{"n_layer": 10, "d_model": 448, "n_experts": 48, "experts_per_token": 6, "d_expert": 112, "d_shared_expert": 0, "activation": "squared_relu", "moe_layers": [2, 3, 4, 5, 6, 7, 8, 9], "router_score": "softmax", "normalize_top_k": true, "routed_scale": 1.0, "balance_loss": 0.00131, "balance_bias": true, "router_logit_norm": 1.5, "router_bias": true, "init_std_router": 0.00854, "lr_router": 0.000247, "vocab_size": 8192, "norm": "rmsnorm", "norm_eps": 1e-05, "tie_embeddings": "early", "optimizer": "adam_variant", "lr": 0.0004, "beta1": 0.9, "grad_clip": 1.0, "batch_tokens": [32768, 65536, 131072], "seq_len": 2048, "train_tokens": 333100000, "steps": 4725, "dataset": "wikipedia_en"}
Below are experts of layer 5 (counted from 0) of a mixture-of-experts language model. Rows are named up (a neuron's input weights, with its number) and show model dimensions 256-319. Each number is 128 + 32 x the weight over its row's rms, rounded and kept within 0 to 255.
Before each expert's rows: "comes after" lists some tokens at least twice as common just before its tokens as in all text. This comes from a sample of Wikipedia text that the model never trained on. Tokens count by the router's weight.

# expert 22
comes after: " ", "–", " (", "/", " $", "°"
up0 [165 112 128  99 127 103  74  98 103 144 168 199 106 115 139  92 145  83 119  95 174 111  85 154 141  98 103 109 151 109  99 140 116 105 103 145  93 150 196 136 136 172 119 139 150 185 143 125 150 154 144  96 128 116 149 126 126 114 181 134 167 158 175 153]
up1 [ 85 115 154 108 170  85 118 116 116 128  87 136 161 121 129  99  88 157 121 108 136  99 133 116 150 104 110 137 148 153  95 105 109 103 117 160  35 124 130 145 136  84 188 112 159 132 117  76 116 118 129 170 150 134 116 113 117  78 100  89 149 128 148 144]
up2 [ 81 115 121  82 103 198 152  96 130 121 169 116 118 155 148  77 163  90  94  68 157 131 149 166  88 109 122 144  57 131 113  78  90 117 139 109 161 101 114 153 127 185 104  97  99 104 187 121 155 100 116 132 126 187  69  93 111 125 159  88 139 143 135  63]
up3 [135 138 136 128 103 109 137 141 133 103  51 106 148 105 121  71 160 125 111 103 176  34  97 166 110  45 130  59  81 143 189  86 113 110 142  93 101 106 123 110 123 147 161 126 124 136  97  96 143 141 153  97 153 142 106 138  95 144 135 131 122 180 114  73]
up4 [117 104 153  72  28 120 104 194  65 134 170 138 140 121  71  70  91  88  85 104 132  78 122 118 124 143 150 177  97 135 105 112  80 143 121 148 138 109 111 140 132 111 117 157 112 145 120 114 146 141 143 103  91  92 136 134 144  87 113 106 165 128 116 143]

# expert 43
comes after: "\n", "-", " \"", "===", " (", "=="
up0 [129 156 107 125 145 152 106 150 180 147 104  91 166 121 109 123 221 132  76 199 124  89 100 115 145  97 104 100 142 110 144 127 142  88 174 134 251  81 134 158  85  43 147 111  86  82 110 163 116 177 114 112 112 167  52 189 121 108 114 115 156 157 102 139]
up1 [ 73 114  70 144  96 200 124 169 133 127 158 103 111 128 120 177  80  86 139 133 123 223 112 133 120 132 162  99 167 118  78 115 102 111 119  82  83  70 138 155 150 107 110 138 164 132 214 186  87 130 171 164 141 153 176 145 178  92 110  94 133 153 138 101]
up2 [134 137 101 159  59 179 112 125 135 137 155 150 129 187 108 131 184  91 101 134 160 194  89 161 123 156 122  95 197 141 112 187  97 106 110 172 113 104 115 190 104  87 151 100 123  52 169 111 183 161 123 104 164 154  49 151 132  96  94 106 144 137 109  95]
up3 [107  84  85 125 107 130 132 108 225  86  78 118 161 113 137  95 125 127 106  88 176  94 113 134 138 135 209 113 131 130 109 184 132 122 151 102 148  61 137 154 115  80 126 139 143 142 108 108 114 174 109 162 168 158 124 135  97 144 125 127 136  97 133 198]
up4 [124 134 112 137  80 104  88 139 149 149 148 114  91 104 121 112 127 107 124 157  87 139  72  92 114 115  98 123 180 119 114 126 120 117 104 152 138 117 163 114 160 143 209  97 156 148 198 159 153  91  95 112 160  79 131 181 155 119 171 132  42 157 128  76]

# expert 3
comes after: ".", "s", ").", ".\"", "\".", " also"
up0 [107 154 124  75 100 148 114 144  73 131 122 185 129 144  59  76 122 125 121  94 119  81 135 141 154 130 132 129 120 123 120 135 156 118 119  80 163  88 120 150  92 133 116  65 156 111 118 144 101 139  95 171 146 138  86 129 149 148 117 127 139 223  77 105]
up1 [173 191 156 106 128 161 117 138 128 145 119 143 114 124  93 153 123 181 152 150  90 105 151 100 135 128 125 121 113 121 147 107 109  32 110 135 129 156 127  83 110 156 115 148 145  99 127 145  89  89 158 130  76 129 124 112 100 130 147 133 135  86 147 120]
up2 [132 171 132  89  51 134 172 169  30 115 134 137 153 104  76  78 149  90 112  95 193 155 162  82 139 106 102  84 154 124 145 126 134 122 161  78  41 178 166 158 139 150  95 112 136 140  91  77 120 113  87  99 107 187 123 161 117 115 133 146 126 165 121 131]
up3 [122 142 170 135  68  66 141 143 145 123 142 135 121 122 105 104 146 120 128 109 174 136 159 195 134 137  88  82 104  26 138 128  82 159 100  77 126 155 128  75 136 104 137 177  97 167 161 107 190  82 135 150 116 148 115 128 138 156 127  97 209 148 118 130]
up4 [124 124 173 124 107 184 127 156 131 128 152 101 136 160  24 117 114  97 154 147 151  95 155 168 145 156 137 151 107  58 116 157 118 119 123 130 141 122 170 103 153 167 121  62 159 121 150 155  90 152 111 206 125 155 137 139 126 150 146 142 104 196  76 116]

# expert 30
comes after: "-", " |", "|", ":", ";", " ("
up0 [117 137 154 160 104  87 122 146  79 147 135  94 155 129 112 185 214 128 141 155 156 115 114 124 114 122  56 101 132 185 143 101 119 134 132 122 166 125 118 124 124 121 206 145  58 133 136 154 143 137 131 153 130 128  91 115 123 128 130 100 178 172 141 135]
up1 [ 92 133 105  73 123 175 167  93  93 169 170 126 160  91 186 142 167 118 165 166 170 142 132  78 120 186  93 123 132 147  84  54 153 159 130 144 100 116 117 109 162 100 131 131 175 142 178 114 119  80 157 138 129 127 119 104 175 160 165 116 149 136 133 106]
up2 [118 135  91 143 144 115 114 138 166 114 188  87 123 110  96 135  88 135 173 122 175  68 178  82 140  89  77 123 132 133 140 107  98 129 156 131 168 132 135 124 138 130 157 195  84 135 147 100  81 114 147  79 158 164 109  87 112 119 159 177 171 166 148 149]
up3 [126 147 124 105 115 149 138 139  98  61 132 183  96 130 135 155 126 134  69  94 138 116 155  80 131 166 144 115 171 164 146 156 150 106 199 144 140 120  83 142 138 122 107 165 153 123 129 120 114 206 185  92 153 147 198 132 133  59 123 146 141 124 111 133]
up4 [194  88 126 122 123  95  33 110 110 137 136 132 116 149 179 126 143 119 142 130 143 136  89 165 158 118 108 133  75  83 173 108 131 126 115 123 147 137 110 139  98 162 172  78 153 142 103 115 122 158 129 164 105  80 111 115 107 135 118  87  86 166 183 101]

# expert 10
comes after: ",", "s", "ed", " based", ")", "ing"
up0 [ 78 141 100  88 137  70 119 124 120 182 174 122 107  93 157 145 197 102 107 124 125 151 135  84 128 109 145 114 128  99 151 111 104  76 106 129 148 120  77 135 179 119 153  76  94  95  63 168 139 101 120  72 105 114  69 119 112 150 100 138 138 113 141 107]
up1 [146  97 109 171 143 115  81 155 120 130 117 114 146 127 176 165 106 157 119 141  79 163 160 146  98  55  66 142 144 174 119  78 101  96 131 135 156 103  79 107 105  76 119 104 137 115 183 117 150 144  89 159 118 126 182 132 146 138 144 143 166 126 185 116]
up2 [215 161  83 139 157 140 162 142 107 129 133 163 111 148 106 151  97 140 110 114 153  97  54 154 144 135 139 145 124 144  73 144 140 119  98 123 147 152  49 123 107 125 129 145 161 127 197 157 159  95 121  89 106 122 185 148 129 131 145  70 221 178 171 213]
up3 [126 180 201 149 133 137 111 151 100 123 224  89 121 132 135 175 112  89 212 145  85 144 131 148 143 103  92 132 118  85 128 105 101 113 106  89 129 132 144  92 126 146 112 129 115 185 152 152 135 110  70 160 105 142 109  46  75 144 162  94 125 135 128 109]
up4 [154 151 197 136 127  97 151 138 108 136 180 103 134 154 113 143  92 160 130 143 122  93 162 132 118 100 104 178  72 119 121  76 164 109 123 104 155 145  72 105  93 156  66 124 138 124 112 141 158 101 163 132  89  89  73 112 122 142 122  95 138 116 159 138]

# expert 33
comes after: "1", "2", "9", "0", "3", "8"
up0 [158 179 153 120 112 168 143 118 113 124 150 144  99 130 129 166 167 160 151 157 123 137 159 149 116 144 153 129 149 102 119  92 160  81  32 129 116 142 115  60 160 116 129 146 142 103 211 118 112 119  85 102 150 119 100 157  80  85 142 112 128 170 123 142]
up1 [ 95 116  97 144 160 136 127  96  79 137 182  92 222 142 156 114 107  83 141  94  88 161 121 153 112 122 130 134 232 171 100 117 145 190 158  66 162  98 132 155 117 152 138 146  67 135 143  94 102 151 156 146  57 195 133  85 147 127 146 130 145 131 120 120]
up2 [131 157 154  88 111 139 101 111  82 209  97  88 129 139 100 129 127 171 149 120 116 146 125 157  93 127  94 154 109 104 108 142 114  99 144 142 115 116 167 110 116  53 201 102  95 143 113 118 191  76 130 158 183 115 146 156 181 157 100  77 103 126 122 103]
up3 [129 210 161 121 103 171 121 115  42 153 133 129  93 172  73 152 148 163 188 137  88  95 143 137 146 128  96 102 157 155 108  88 106 106  92 124 131 105 114 146 103 104 168 106  73 116 135 127 164 172 199  92 144 157 113 201 120 145 123 146 179 213 184 137]
up4 [104  63 159 112  92 107 139 152 137 153 164 126 167 121 106 163 105 170 145 167 103 114 103 135 107 127  96 106 193 140 101 123 130 156 102 162 120 109 175 161 108 138 163 123 185 125 204 155 161 150 136 178  95 122 169 114 164 113  94 169 155 110 134 114]

# expert 11
comes after: "\n", " |", "3", "4", " September", " January"
up0 [111 133 173  68  87  97 146 121 162  64  78 129 171 124 138  92 182 146 142 118 144  98 121 121  95 170  92  76 111 111 123 143 182 127 106 135 144  91 132 105 123 100 153  96 119 148 117 139 114 123 139 125  98 114 119 129 146 102  75 103 191 154 132 148]
up1 [129 115 102 127 109 172 120  73 162 111 117  91 103 115 139 117 122  69 163  96 113 165 141 131  36 165 137 129 168 177 170 126  97 135 131  72 122 154  92 119  63  98  86 161 144  86 174  98 102 150 136 135 169 113 108 137 156 136  97 151 111 139 141 100]
up2 [193 106 154 114 155 154 145  90 110 137  98 111 169 127 130 151 145 134 149 158 174 129 158 162 123  57 133 114 155 159  98 125 164 103 144  80 142 194 116 157  65 149 120 169 124 200  74  48 190 111 177 112 114 167  92 141 143 117  65 106 100 117 124 173]
up3 [152 126 156 170 154 115 116 142  91 151 144 167 145 140 185 165 100 113 179 157 185 161 111 125 152 123 155 165 150 118 166 114 133 114 122 126 100 105 110 160  98 132 134 140 164  57 137 173 106 135  76 133 116 140 149  66 140 106 169 166 180 132  62 146]
up4 [117 116 130  80  70  98 109 118 112 164 171  93 143 200  93 106 110 119  55  91 135 147 138 162 171 141 132  97 122 161 143 140  75 173 115 165 126 100  82 158 153 163 154 143 158  91 109 114 154  58 144 143 108 114 140 101 160 137 112 118 108 147 104 154]

# expert 47
comes after: "0", "1", "9", "2", "8", "3"
up0 [151 139 115 173  73 128 141 146 149  74 156 115 125  99 141 121 101  84 115 111 168 112 110 156 116 143 136 150 119 160 143 203 142 189 132 154 143  99 128 123 177 139 121 153 118 115 144 166  95 125 144 158 118 176 169 141  81  63 153 119 156 136  98 148]
up1 [116  89 132 109  89 144  52 167 110 156 115 102 210 104 140  80 134  95 117  83  99 154  90 143  87  90  94 148  85 128  71 129 117 129 113 133 127 108 186 140 171  83 146  59 174 113 135 127 142  73  94 129 105 103 116 170 123 126 143  85 188 126 139 144]
up2 [165 117 112 214 115 132 135 149 142  35 172 162 145 119 122  74 149  69 173 139  94 105 120 133 155 135 148 129 146 163 171 184 104 151 129 159 154 143 150 127 104 165 146  97 112 137 106 124  67 124 109 141 128 127 154 136 168 105 133 142 155 182 119 130]
up3 [117 161 147  97 135 124 139 185  91 143 128 131 135 172 106 172 133 139 176 156  49 140 173  85 162 120  97 125 144 153  96 125 178 131 125 157 142 129 116 168 145 117 155 125  89 140 146 148 205 149 100 118  70 110 128 105 207 158  91  96 161 118 113 148]
up4 [125 180 119 120 160  93 171 170  76 183 107 111 170 181 154 138 104 131  88 102 115 157  88  93 119  96 106 130  87 115 128 111  72 132 140  99 145 148  90 122 112 148 130 111 127 150  88 169  94 106  55 155 152 181  99 151 110 121 141 163  93 150 129 193]